Experts of a small language model: 28.5M parameters, 390M tokens.
Below are experts of layer 6 (counted from 0) of a mixture-of-experts language model. Rows are named router (the router's row for the expert), down (a neuron's output weights, with its number) and show model dimensions 0-127. Each number is 128 + 24 x the weight over its row's rms, rounded and kept within 0 to 255. Numbers have three digits each.
After each expert's rows: "comes before" lists some tokens at least twice as common just after its tokens as in all text. This comes from a sample of Wikipedia text that the model never trained on. Tokens count by the router's weight.

# expert 5
router:128090084145106094167115136144157150117138113130094141104163148163090150155123105096121133138147152114116108078115058140107130128094151132127128109104098132139106128134140152117117160116152161168155112129154130176131104141137087111110129135119148142137151128153181092122114138111174173151152159134120160140151109157144127122125104135088107169190134168093140154141129124137113145143121
down0:141130092138103106116104151146156147139107099127093135117130145139154139126154129144115114135116152099100139159125124120119119171112136138080127110158155116123105124149130107145088110119138172075100183122164123127128122154146163116183127149127138122139109137156138068138141153127122126163089058104111098116164151125152166169146158140106152158112142127101144085079120107136091119156121
down1:086146123122109115159130099119151114104178137056117145068104142086097167101122098107134154135110107095141101103124111082143138152131102090144124127143127120165090132130136097148114128113187106146122118128127139094111114114110101133141096123112087169109165153170142144136137123125113128163148153118101146120134114105157145172124118176118126122115114136140147162123146163123161122103166
comes before: ")", " |", "–", ",", ".", "%"

# expert 6
router:153121093126121084129124150124134150130114163100094097117149149139113166111101092101125121160173148111093110128143108159126113167126159109095151109129117145119132115131153137191103140116128154137170107125140131143121156130142101141129119117088147148089140106145153134106176099149116161148137130123143135165184120162156108132121129124101083167136150140086163127180113130118081179146112
down0:139097106126154129139153082142132134128118121153118123147089134066111097140108109106189143119150170085118095120148100129135160139127116090141142126164158149103162115082107133111150116140116134073125106140157142122181118164138175120088087180134134124135140100105124130124137159118150115111126125104125166126067142105142133137140153142121154139133107169138146082148116144132128089142122
down1:138121110113101130143163177167107143121112137125120114086117111137140124084127157117107110091156164118070128112139125130110099134148156134148109177138167153161098158180098146140146126140099114120099132137182144107093107146139119114148159136081137094143119135132083122149138136129115079103114123160109105142095168140164103109118079095154167146155123158126150113120102134112145139146119
comes before: " be", ".", ",", " of", " and", " have"

# expert 41
router:138118098126105106146144147163159156130108136089100137100120158156091149139143082106124121112171117098095083107142077161105123150104150129148140117117102110126112097100123141135080107112141147136156092149123135179114132151156096172148136111081114168129178114119126094110133123115121167138151145125119123169164120134171125099120129106090121132124168145119119169132083148118122162142114
down1:133129133101108134114119138113139111127173135106104104152124134081143142133172120133131133131125128076148115143094206116103106141092125148154104137166098118102141125093160145079108146113118078154165145148111121122114098116137112160143101132172166180111098093108122132131112147130113119126119156120120117106089089099116134086152171138096125160121098093118143155130076125139150116146127
down2:153154129132061126105139147141155191130145123146108088147168137080120141111134158131133062116128089104106142115130122165188151139162172140100112115086125085118109124128121139108151108103122116106130135150164175128096147121164134127139147172131120109089111112096147089107120115130113105112136123115134122119152150146117104086119144162117116130139117162138122136118134120111171111115177
comes before: "\n\n", " The", "S", "5", " \"", "0"

# expert 53
router:158113122150090111161110132155151156153137147109103104101154159148099141140115095094120108131132140107089124096120091150103101152104162094113153095120097146138106088114136164143079138105129139155145103109100159162117100151133129117118105171118127163132169117114167098105158116124130154143147151120139139157150158147156108111096083115112112134153143163091150174111104133102108139167097
down0:134145088146151119120148092118102155118164114095137116146120128131126168169118173115121130143162130122152124160136144077128120150121093084139105176160110114104174143094098144086119143168123140184140104140107105073160144132135125133133121085097111071111125116142155106084114121145095107108094112112133106117130126129170107100136161154168102100130136138124130132126164148099132115109122
down1:129182098107131145141174112138134140113130146114139157129139113116145122171103100102114123168111147152130106131109132093106156110117082114118140117121110201120116089129188116116156104143135133147142146121174146134150165167104125137104130130093173111131121149174104116091106136116132130100136145119132127140097157114125111123134084124117156135144171132087164133167170142121121109061118
comes before: "|", "-", ".", " |", "%", ";"

# expert 28
router:133095089155130100119099149152139141145130151091105139130134162150079140134143121110119110124133142110103096088157114143098127133080172119120117123123098111114097102107174146133104138086130160130125074133090156173132140138116092123077128120104156156125129146095126134112140137138149144151141143140138144193120160145174147113130116122104103144157141166112166149142080138107087125163159
down1:116127126149133128107159190130116119133146126155096135148128165077113143159160151119130133108091113151167140111125173101096100112118162141113144117116145104118093120126147118130081122115193101071129144154132110106156105111130139159112141078130128166132125132116104187109141094137146103109131145130107143145107165149101123167151132126117169108104151111148172140104160135114096125142169
down2:089121121122104172113108122131126152114107133138147117126120169116141127138140089077146102114128157110126185137137119110161136052138098127134133125145103068116137107120148118134122134094140166082069136111111119153139081113114165168107100139118142144118109175134122158139101160145152117150134127114130145112172196134181143105139130127149129149141133163144110121145119130151104155116141
comes before: " a", " not", " the", " to", " also", " an"

# expert 27
router:139092084121104125149118129169151153101145154108112114116139112151099154146095072081120130152150153120116097101101097159117079147102169117155110112116087142136116136115145170156120111125128149134160099153110152152130108154131097153106088119131127147144146115097159123110137132084116158117160153131115135147139139131167164107103090137125103147138120177140131105176122150104113172165098
down0:161191143108108116163124126164133127115139128106121135119129130222078123104083115163120101109120142137115127148157149137153108154096142106138157114096144099120119129122125121156134120156127208129132170135095140157120152103099106090123142137128136144146132145108169135109141143177170139120102117146154153130094142112145157122138093132137148131142158113162128133130130114107088096146153
down1:110111128134088116133154127119176138128100130083083167089126129127138118056124127127096140147116148138147141116134131098135127124124087129073168138141105116127092146151120097126139138134120163171120120113134123144154124106135089081194133140159146136125139120115114137163120087132115097095110171146106170130192138143127106155149111130109092089149111085125117122097148137094122132123122
comes before: " the", " a", "=", " his", " its", " this"

# expert 62
router:138134118128119101165118152163159158169126148133109100090168166167071126155101117125099104137153137102148091098128093164120103132099140089116155112126075139110109121130154154129115128107126158135134117141110161157122094154114103149156108152092145143131156155129157104145168124095126156115146135112137180150176123137166129104128123084097105124171137148113149114146108130122114156168142
down0:121142145121110124094117121099135131158123157127150144121125183117118157179117136124113108128140049142137169122106124119145108138118112103139135090140130154166146095125111127122151108165111099115098114147147128142143145115100136135129067144158111137112112060082129131119117130108135129129133127141172203130083109118141134143135129128111185078156094102159128116174122140141110130129110
down1:131126118140196141147156112123099142153139150143134144108179122112122083103106129121108141150106136160086109078143140145169196149128179157105161112129121119084146138127118100146115109114102128072100128145120120129101069114105149142164094173131099121179114161127123118137146152114127132141124142144158134147101148138086119150142153103111124109119147129153141119155155136154154132127146
comes before: "-", "19", "1", "0", "N", "18"

# expert 51
router:144113140157108077145111129152140161159136141107105148108161150166125171146131115127127104157118143105109120120103094138081121141106152138109133121108104174123095109105129142169126157110116158153145095135107166145123124140111121152140111152112149154138152154151145096107157131114153141117089131139114147168154142121130108113126104100099102146200181179117188143167111109093138108147133
down0:080181124103131133145117110137138132127135106109143106124117166104136139122131143123106087178138110107106142115143154096138163153124131104135141134125135154112100168126165123127148079169161112129136111128133139123136147103129190107130112162115143181106125157104118114157132170152148154079129110167080141119148156134132096161108110112176114130108130109137121121129214144105127145123161
down1:159119086095129120110100135119128140136121104131116154118146132117104095147168128107149076134102104166145077127121119181103114108116097149149110106111132119134200126144144162154135097105140116160110103108129153143091150113094130124151101140097169145139124120085132124112110154131126169101154142128116102183127087121165157132098103097097137130161153121147155091134115150116143168105155
comes before: "s", " of", "ing", "ed", " to", "."

# expert 60
router:148111126129123115137110092143135136121118118143123099142124127165115155144141133111119137106179167121120129109142051146101097110089161149104130098129087142089106102141163152134111135110136159162135125112143140140128141145131117110092137132132153174103155129118162117129115102132134164128185185164133150139120124158130165127122117087078116150161142121117191144120080153100132162168117
down1:102137173152140160117176130178118103140159152132113119108155103100122139174150117137120126129130146110058093112104118135131101071088158124142154167128108101120112177130122151133133109123151169106096120122084155145116144139149149138129121158145109094117119115154084156142177131152112136121127150152142124158128145162116136131093164124158121114163109121107128112101067135100131128115104
down2:096103106107110137076138138151128146144069143106130078094149094172132144102165142145138139119114159116138127085149145129112132133093129174119199117141097102130102120153164120158092122166111136138151122134058104070149158127159113133166125121110122134109121135151142120151116096121122096123135138146141105121123123129157181114116131117112119119126100145144128152153117141174151135090130
comes before: "s", "ti", "n", "on", "l", "t"

# expert 42
router:133125117123085110142122124142158138112134147114127093104150180173071140156141072109131095113146157096120119106133124138085097109106169102096132129162109110121104140143139139146126144122164149126169118137126160162104110146143123136109126126096135144121126140112143140139132169147161181151156141124114122159129159141134121081127068102113106112192167140103130126105117174090130140119091
down0:117101083145123121105116132141127141123157150103107119121134183174144137163170153134123132143144133158113142129157100176153113097085123174114114121148119123127126155101089109149107120089137157112093116155121158129143135116118159123131119143115168134105169119152150090094137093147152100163130165151117122132144069142142182144124119121164116089136143125084151124162173102107111130091120
down1:118135167109126128100125133144134106142140123181091152126101140162133128140136146111130158090065162135144156143171122141137142141159123142130131120108148123134194142135137164115145131136146141136148164115103141189115147118105084129136121140119180142138147134129114164097114132143147141148071152108082174122158095143132108083114099104111166105131127084109130107127111115103115148155181
comes before: ",", " (", "e", "y", "'", "o"

# expert 8
router:139111118158098134162107132145145149129155126088088094072148141142124143125118088093088122134177130106087133104125103155113120116116152120122123106141109124121097095119152152144128143108160154132166100097135155155116097150128111115138096181100159148141155133111132088100153144115122130164150164155131151160145127193144133125105104116097092140130174136089126160143090120115089149139121
down1:107151127122123151105140152122116106077149116128129120110164080068165144124091166089190097109130087129127122135126159107100133157097140139168115121133117112107145132099109097148153089151135138100101114149120146146117115183182116146135137113184133102160143107153123156101109136115130129115133115127162136099116128149143127130083126102094136112087149144122146120114166108156149107101162
down2:089118146179132128116086146103144091148089120103144092100100095136129149143159107107138170124079118136105154111140128174116111093128113146151150109103139117132123185114146139130141151155092095111104170159141128100155113137126155128142101130090151133098132158167107137182135113114157133117142082144143149161134104076106092127146123125106125168137146110171119124137154094145113107115127
comes before: "\n\n", " The", " In", " He", "=", " It"

# expert 26
router:113109137157115090137127118149149144108160149111070120119134147153102152139141132073113086139157185087136134104100115132106099176102161125131096138095107101144091096138145144148125141078153167133167094132113166152116131174132101136120098113093171126123131120103130109125151131109118152143111145114142127143158152125148126077085110106094119137146167135105130158129126160106133118167121
down0:127134096137132145116101139141141130146147114137097112122120117135154135134127109137102165137116136093155149116145195090116124133110154147151119174085118093153152114138137142165162117097166139092135096143105099065098159161156147150124101139108156066125118156107118127137123165143113137112123148134146087148120143111148099084136071141137138095186107103120124161137103164126142144142132
down1:094104130119127133115141106142153103146104169128163168161095136057108116102092129130148130110103157120163172084145168095121122105150161116144133114060135101123117140186116132081159157134140085123134137117130114122161088091131126127113117127108121115102075116122091141147132136093124147114148108094150137147124119101118130116132136154132114124125111159097100113137112151129146176102104
comes before: " of", "s", " in", " for", ":", " and"

# expert 20
router:127122090137106098145093153141192181111120158082136124112157127159098189164107111127105110143160160096095115093146110152106130146099160090116125112131114164130109112143122170134122141082139147125150133126118144167135126129091076103140140136119168155107173124131135120109142133101134151137138172115142140175154135134140114093110143126113099135154132132122137175132115116110108176122154
down0:079122176172167111142114200112144107151133174122122137116115129131133117156150139138120156134115106123147094139131109133122152142077139116145144178168157148121139127116117094110130115171113132122127151111101094153166096135181105125140163110115116118193114135128106138135126120076111111140106137103096126104090135162140173117077154126119147141120102128147145126129156143137091092123115
down1:119104132097129076120160099135123145086088167123119128118131143141140078128135116120138186115111128127077128089128128116109156113113116139114148124133145135139122132141149101152093141115116140149147148154178101090121129164139159129130128167109123137094124168154152139168094118133128167151123115151065193145137112125136175120104083182150157140136091149132155142129128105104101125118120
comes before: " and", " which", " but", " the", "000", " he"

# expert 37
router:126117100164118098137127128140133139137127116109085103093133136151117135126111077096116117138151141123090105105128086171095111150091164113117141108112111114113115130120141162139120148119155164193123098118077148160124151138120097112128125150096123136140139141121176106095160137149144187122109166128130161137149105130141101116091126123081112139129134171102158159145081133103127165179148
down1:167128108100146129171101148142106105084146095159152130137090152124094110115152152137112096152101146212103141163136126191091122139145116101126123122126105141142149129163143129140187173141114123118147159134139152122125150172087126128092129143122123114108114157133124116136099126156150156113104142108137113142126163108128119114147116088127200103132142137137096104127156119142098129111106
down2:133141102128145141108134150112167173159119112129143106150149099175134127149108103129113109136098143122108166102128131124130098108078143139126117134151088134140116084123131155156085134155087127153138126159094134195121122131134145125147138147078130145095136136111148103162115123100167081133154122108127127113085123144133106115146133086157117140105121130130123175039095118161138130123095
comes before: " |", ".", "–", ",", ";", "°"

# expert 44
router:124106132134115106141110133148166122119113126090114101097119164176090130118121110149098100120129147090098081119108129155106081130081155136098142131140116117128101112146152158132130164065149140123133112133096148165142119145139098141105093139136146168121210113098141124125141136112152139128147128129159155140136144189143118133140094083105096160166154130115147115141102138117121175138137
down0:133141110137133091128160154126091109138122103157101166119100107102094109125154092147156069108087121109125171150123116155088103112119148127108119139130192127092139095136105110153134124129134147133152095114117133122144066131091127107157152101133144134105111120074101142121099103081161130103141140117112086115108128140144148120155132111094119109149126102156098132137098094126102108167084
down1:140135105099102140125169148117108147142159126092089137130163134181123123085107117078153133145143129160096184063105125137107109164111131083139133128162116115158173171119146117135093131159123120161139116120110109113157133138150131131133123163160139163122158112131127100119081139170143066109133134157142110138169118099153139128131101162124135140135148148093106151137097145132150104125133
comes before: "\n", "  ", " 0", " 1", " 2", " 3"

# expert 40
router:122128145149111099144100110165145158120115139105099129097134129165081126102099122139117115114148117094115144065151095157099114164089145118147124111105111135086071144114138170132132092117144146144141080142118133161112126151121104133107147187136152175129152138120164099154151113119111130138161141160142143145135103141158116096153142123102106130172169130085153149134098119126139174127153
down0:139160142127134133119133105092136107129130129124123053136125137137148159157131070117141123114137105114135104091134137124101082096127125127124131091109123156130180128118140094091127146148115139114132150114094121185151141122140122113145118154128132111172155128127145116145120110119128172108149123100121155142159127098141124151162076147081097132105161137086130177080055158135135098135146
down1:134150130074101127165152141138097164089155135146136144147134106147092117087139104119122112097163139134109130080171106137111128164103097076136146117102109097109099142134149144126125100175136154147100112137148131106144138115138137169122130114158125115074156106127122066108145117085147138144075136115105080134170134088118095141092160141151130133121147127098139145131099128150136136134152
comes before: "=", "\n\n", "\n", " 18", "1", "0"

# expert 18
router:137127104129081103144101103137143146100136138098106136122121153155110184130124091064105100156162130101104123092137112182116081151095137157139151075156109115119108130128147178143101158108157145126172111149141157179110139177119125145112116126085142141117146158122138116102158116084144143147148128111139142157143139141127115116124137137093128121134139147122168152161111109095113133163142
down1:161156139106119178144145130135124113084147151129090119092143147129122107123138102097120125120141131131100148124140089101145152112125140133161103122151161117185133187100083140155101116117139090159134078127093099157137139150139115151114102117118070132110105148093127156116100136136140160126193167138112165139146118120130149146126110092135109168119138138071125137099131097147152135156121
down2:135147138103121178109105106134149144117132081134131130116158122147099132191143084135082081140092119139145125108115185175130127112127116149115119137143105129141149107144114140155101116126145107113132145102136142096105120108143175100164103107123114096175120141140116098095100144151114156127147128108089117142142126117118124127084145107081110143150112071154126116074114115167149149163099
comes before: "=", "The", "-", "In", "|", "On"

# expert 22
router:150088091137104109106088129140170170123108130082108129106155131139104115180139111116131097170133130075122129121104103157105111131110155147136121107110083128103098107128119159142097133118169159143152100128142146162143123155101097153135127139101153157112154118121133121102136115100131133133158163118119148178139122159189143125102106090118092172167135145096138130126078107113107149137113
down1:156149119120101171142121142119141148102103111101136107129173117069114124133103138135127127123154088123127105130138116112124189087083169167125133140133138154115137122108102105159145129146143042115142126092086154130122145117098125113113163112114143130122135092111108136091163079144190088130117139118166123126135141132142125155149130110153139120109117134141104105182148124155118098119157
down2:131115100163139102115173136152153175160093136153141132135111114133127118121148121137090116077133155121073147110094124118075140092146138103156096081134120127153126126128157125142111108140106129120070125125147113186119125184135114156158130165141115104113127144175159106110151098135131165101107150155127157124101124135129146105150117172136123130152105156101140143191117126143149110141105
comes before: "  ", "-", "\n", " 1", " 2", " Total"

# expert 14
router:151101124188112094126110167141139146100112147105091082119152172146101128140141123137111117141137132132104124093153097170134105135107158140147158095108129106122100131098137147133125143083146170143120091116122141143134122172160094145105113141121170133111190144094134114107134144120141141120162163123106128151166124147117114084139093132124120130154153178122131165150109111141104138199126
down1:139168165124120155150156135112130144167114150128088106166095106175126140118103150154114122102102133105158094103113171128135122102089120096137120157137161143149155102097150145120082130150102160146165125115131102095093103127148151074126107095115101145196112103143172127136076132134136138137086111160148107124086124124147123148119146152121137100130115119134131115125128120092150085104125
down2:122152095144109122141131137119124137134073132131069129137124130073137086108122122109143146152135101127124083150115132127123130116154101148141129106189111099129124105093135135071134148145130115194124134158175105149152112159127141158152118098175125106134112128182124086124098129114120105169108136111188133147145136112142142145149099157122143101127129122143159134119134110159127092072112
comes before: "-", "|", " -", "The", "W", "I"

# expert 50
router:136116109182130102163137124138126155125128141115103117109145157153080125129121132093101117144136104085075119117113118132089118172111168147123120113117132130115086117135111119170104149083160148139152103137145136162141103161099114136084118138085148149131143129118141140143169133083156159160146126136097172126175118132124144104073106109107086140155152152085168155144118147119120142129103
down7:155139145135098120119157120104100153140087135154132079135090162093136116097106117096128153137168102123136115173100124124116105142137147110153167121127089136156109127114118175107098105130122148148136149119104106121105087185193132129166122147152102118119135146088148133144148149118075113107126110115155108142120060175117154123131131111169130151126137125168125159137125149132139125169109
down8:144122145126130085112090129133137195131101072136151147199188136131097148133102128070118097106148159172133112110137111145109085146136124124107133116115169093156148140109130133129096138150096122142114132126122111129117142117085134115102152108183116168182128116107120115160107135086172109134086141118168138120140101143122123109112161096120109105115126127114128124119109116120121139112120
comes before: " of", "s", " as", " in", ":", "."

# expert 61
router:140118147120091095135101154150181174125155143125081129112112126150114126139111104140124121123134133080119102106158120135112099167121171160092098099125098131155130153140127122137103133104142144175149111124118122141112105149132095146091071172136137188140146130101143114124127118118097145133134135146104184136160132134152144125102123131089106149148115169116180119110101152106119169176103
down5:140184156133119126127125096139062116106142111137148129139118071127092118110132131141142108131106110111096126119109141111147157146177132104133089104115153146138127103119115108109122129153147141129132142127135132117126153156163141099136131157121119104181106123118097136148101169149092124141154123084120174110108121063103114128127147145131129107109090121089108083045106125102106167131147
down6:107140120124094119113130138123127132143141144116111111151144072145134143163159199117158165169124150136149141118143137118138114125139107098115084162116121155131110147166110146099117125172112131139157161081134101094135130147109138092118160145148136132154118146153094096100156093134148109126145098172120138126139149106128205122186144145109148127126094124147108098103140116119116147184122
comes before: "s", " of", "d", " and", ":", "r"

# expert 2
router:118115141124099108155123136158165128113109177102127122116126160149088135150117111088125108115142148088086141091115119131086128155103148087138141113107079140120108074136130145134104148103181154164139100150144129164130109153119118136121131126087156151081152138135168110104136120098151125138139151103098123145145153165149133114086092124111111128183147147082140124130113115095111165165113
down0:167120137147107084108164066119112130112068106124134123105158155092108130131132069153127186116144133152144129134110133121149149148110133094143173109181140155105128131103134125155117146132134118167093134163105148104165156091115152144146137115120134133142112140094138145119122127137172111095125132118142181118121102077136135121127146124161077127099073113151151158129150138136124115130115
down1:130128142166103155089139107161125131125131157092146126116116116127164136163188143151134149154127116111181140134136097104093137160133102136128130134162141131168122087102185091114157082118158080093138112135105140103132177131155089128146123145100138108172139105154158111127133120130179105128129157157098133158137129106139142136145089083131130157148136125125155159142129138174118142107143
comes before: " |", ")", ";", "N", "L", "E"

# expert 15
router:134102141147106112117116158132121139127105151098122108114128152153106150157099110089043097130133151088095121091109099144090100136113154151117136138157109155089125105126123170116102143100163157138128101139138150149150117148119103130096095127114116133086144118094142123106136124115127180110112139167119155152148142164148090142101117079127089143150154166117133167153103109122145169149111
down1:133081117152123098137127120155142064154163138141149126114167129173124125128119114147089123172117164142119138140142152118091107131164142086139143122121092107147132101138156155120147139137125094157169142154114150125142123174117113113126109162076115148121113118105106122139122085124157101119167189128087150160107126129140109127200156105128115115147115144074127106119129153137093108134137
down2:117132117135144139159086146116110158125104130103143109116136168162101125133127081109149121124133163180119139131123106116119174124109120121120112168144107091139098190177093142097108193113082126177136113103136166090128127135076139128128165106147135139119102136102134159156140115126149085120100180131131137115149126120127131118140138120091094089174125105108114121131120120132137146124083
comes before: " the", " a", " that", " his", " to", " by"

# expert 47
router:138129110154129110127107128132141137123119133108100114085140144152103142130112109129134119178136146056111120096167110140086119156110132112124132124093113114139100121128122127137122138077161146171146094153098178162164149154151123112109110153075143150150145128155181115096124132099139128140130145124146147172172151170112124104111090126096112129154159164100145154114108151103115177130154
down11:111108144132131137142158103143163155133113135099068103051143149119129101119108056161091167140159114155120147140123108140150154121082122117168141075132126101129138145119116123083116169114163123105110147165100131146132108142123140122184136146140141123125114099105133109124143124118179091152141130122148131125090149125167141150131111144130099128110121102128076141086122132128097149128125
down12:085156110134125099068132139164117134124128121114119169098149102092156150139165132111121168110127138118125122107094145121122124078182152131165107145121114119109143146139123119108144087141139110126138147107128145109092150149130139060107145155159088086108155120154133151133126138157118112147118092148132148141146112130110171135096177110160082156137120122159150138076130097093108140139163
comes before: ",", ".", " in", " of", " and", "'"

# expert 54
router:158116146174080134130097090140126148129111146105132117113142138146091169176109064092114117144130140120112125113139100154098116143107149128129110138136125143140135109110147195151117133082162176144131116118130125154133117148108126158123125135126158153152180169114131069144106133114112144141116157107128137176160133130161113121102099126122086184141143165123124140127090134126103153151159
down1:118132112116135165099178154118132117144122127124158126153117141089132144104081104121133118128147181100148143148111111171157113125129107116153145159092123129138134129092120123156206078089140084136112147123088134125124096135112143104116136122144198096129152115135107156113107131068129131117133138107112162121133142102132102122156115143137174104137140119148153100160128145066145148127107
down2:131131144090146145104106123133135157117133131095182118096128110121117123088129100150122078158059194075106124142114095133133154112097140128123106106122126158148121133152092150094162122143120065146091126162090141127121144156109130109109111080145110132169114182109147123179127153121109104105137142110136104109126106109135115149121125116149109132127100176144124142145128105147125150112110
comes before: " was", " is", " he", " been", " the", " to"

# expert 11
router:157098108164123104171073155143132161099123142099119120119120193151114152140151098111129122136141124099102139106108085145088108160117133130123109125107097123148115126113114131127114139101149164148173094147119194172133123155119119101124079119107134173129151142147176111118156157137112162126141125118138115129178132167127140123085142109106106133178152140095128141134106132112089132146118
down0:132130128154124090141147138105086120089148086152160120173113081101110146161123139122096102134139112159075139134156153133150138163171117162098117148095132128083165092126146155101139152135123098132142145167131122132101131127131129119093104131086142093095093108122158090133129142137110110183112137152159129103141118147141090151121098159166129114136171162136115138115117120110153128088102
down1:119164089112095157088108147118123104162118121138132131158111110130154099129134138137118161122083132162116126169154167100105129138128073095118119151111163150151122105174109116103097133102121133115166129079141144152153138125093155131123154099148137139113115128102086121182143138164171160146095111100150096148145159150140165112139082157151129140098148102135125130124135117135132161182142
comes before: " by", ",", " of", " in", "s", " ("

# expert 9
router:113071137134099088125132117127153148127149129094119114120124166143096158134118089089135100124157139121113099120121082159105075131112164155095132109158114139168104148105110123146107117114157149170146130118135170151175128139137083142092101156112134143130149133144136136105145106106149120121140147095126141164132110126136106142129097127124093132195158157100158194114150139129102164125103
down0:135096097135136134144121153104094136078113118161135087113106128103127113100152132134117133135139089138133114118106087161095158129142156171146102139157142158113134119112128184131115149142114126157152144127176129137149077094117124100106143096075117182126114130123125121115110125139147120170115117137080096171152090113093147138066110160134093090108131082114122126146114123125135136142095
down1:115099168124141134165124094140122139119129174143121086133113083136149131135069128123131139152104126132138042115112159122154129144130169127119130123156100156129118106106165128113091102147117144118123165154138124149130115166116119143157103114136113128161155143122097154141151124131126123110129125183110108187140095150164137149133158114126109089153102110128174140132102106154096083175111
comes before: "\n", " |", ",", "ed", "ion", "s"

# expert 30
router:120128100155129108119099122151163150137136136081083130136119153172107152132125109121088097131164133113073083114128128164086135129089138117114127125138105132129128130116131130148125134105164161177134106150127139146163129155141113146101124157100160143139142138148160093108147136115112161163112146119129136147202114175147159120121100110107109169125134150075163132142113138101082114178132
down1:135093125140093167148140162136096116141165091152082126074115151047121136104141139138156138125121104115108127160150133114102103103137152199171127127151128138113126094149144096124132139118156101104113163150142140154144110130153119144138133126098121133124129111113142102128129111099159123111215139107183135135159145143146137118136111128159155126129131168138129108122164152152122137158140
down2:121142121136114122126147133119108154158122109098121138133116159157169110196118085127185119130200105147108152129170147100080139138126081163098094160155156136148149137117111081091161124109146101121102119118098179144138138108116116154116129088127134133105108143140117110128123110146168150112076108127124166094161128117148100139160111145105131113110114130112104113094128122110143108138145
comes before: " |", ")", ".", " (", ";", "′"

# expert 21
router:120115108179126122179140130179168131149112150080117128071147162145131139144138095101117108120142107089101124105161106172106096172103162109165129086132109150124113138139141143129090142114130150164151109129112165148140161158125085153114143140085149137144158129119149095127139108116155170128152161128139134150140117140130130091080101141112108115118164138113143143151118115116093151168125
down1:130106172136147150159117119109134138150152156173134056114141148144166093133075133121085151142144114156124150141112159170174181115174141130146152148168132157122150113107086091140131133112135131081132147110154130106121127145150122113118180109141086146175107132142112142115137122136165131097140112141126151124117133154112101116127141130084117132137115090098123110151136108126146101110177
down2:114155106134147118121118115128118102081152179152114121097138097142105141110123171154106114136142116113135180134106125089130103065107100157133111115108167101119149082143127133122138111151131111111114083159142108154132113108090153126139181115122144141111140093135164100144130166142117093109099134088138116123115125153157133118137130127133168123126107175152089144128162087074111157084142
comes before: ".", " |", "L", "D", "T", "P"

# expert 35
router:147100129130097100174109141149161131126094134112079133136116144143107170149108108120131069148205181116096101104149104152114112155098139128109128088136110169137074161099120133168101117088124153139141125098099138140138128158118094133142083133130161154085132121135153100131136138149113124169114147140143134142121117131151105098099123129095105150125150132110140141156100142125081133137121
down1:104136130098106168136130137157093134104110124135111142107132159130182112155177163125099125108113138125106097149161150107152137106129089144124131121123109146149133162135159112063106108104122100155116077123096153108155148131138132118141162155092137145096099119153144106115122099168144142160091091125092168112143103144173161129087125125098138158111120110126137146114172176118129165132132
down2:135169106114154097095112118137151125143129140133155123101144179150123133103108126130155092092115143112130132164151174115093120103152125129146099139129116153110100109147108159130083139121120143146142115108106133130208142121130120122142107135111053172116119152136106120114101132125107112136134105162161111130096125115136120086100149125123158136117142148092173146178130160093114070086117
comes before: "\n", "  ", " 0", " 1", " 2", " —"

# expert 34
router:152103109137116090123126128143143142116143125097084130130121157151104147103125103121090084113156196091106074108125069120106126140111151139112113134113117122145083115122144143151107159125110142121140101175147146151170144140117077112117096140120115152094141119118173115113134137142110178128122157115108155141163123155179103126119145108108085125129124177133117146120120087100142154151093
down2:121136144148115153088118092080159119122132112155107103116134125115133131162158123160104136159117126115148140163172105117134095153136134166138127099127118161117117119197127073107105172091132118146132098149139147129183183135103105123138146177137122099131124127148146137069161163156096132161143126117128129138102124137120104135134158152119160122099111193114131149124126153144098147151129
down3:135129132115120180115130111088124122146091153158118126131116158129118142136087102121127185123094124118105145121133142108066116140123134149126119164152182146105124136150132129158116156167122173145091105129111092102108116133122109131095152109120136169138105123165137120127106120129074141167128134159174100162120148141158132190123105151130169092163116141106141114123137099159122082146092
comes before: " by", " in", " to", " on", " with", "ly"

# expert 45
router:148140083148138105125089179161148150145099137087124113095124128147099127140107124102125100147164123100099115115097138153104070159113145118132134121083109130120117136110145150112086138102132151146146129163154166155135140165164090116135124120091143154102164153091163150138153114144153169137142140137106143137151103145134125115148099103107086146110192128100134143182107120137145113156140
down1:128125095122132110114202113153078126143136095175106139145137121151123086118147141152117148132164125143129139117119116170105138131072118110108134160132089127155117101107158159132129089142136116142104127091123080103144134114139139142125086113105146150133118146134108160116123152112143159128145138151121149153111133109120179153132140136093137161093121128200118151090103087156132074104155
down2:126146135158091111127104142156107168157109129149156165112147158110104157118177158075126120088090135122176098118176153140129156143128123148094125166102161134145122137103153134132097153116143143160156131124121152152115110121112142127135090113065179106118092160152142150111116155070128132144097106119111144108143146114146094146153099168139144114100129145168143122136091119129130141123135
comes before: "|", ":", " the", "mi", "dr", "log"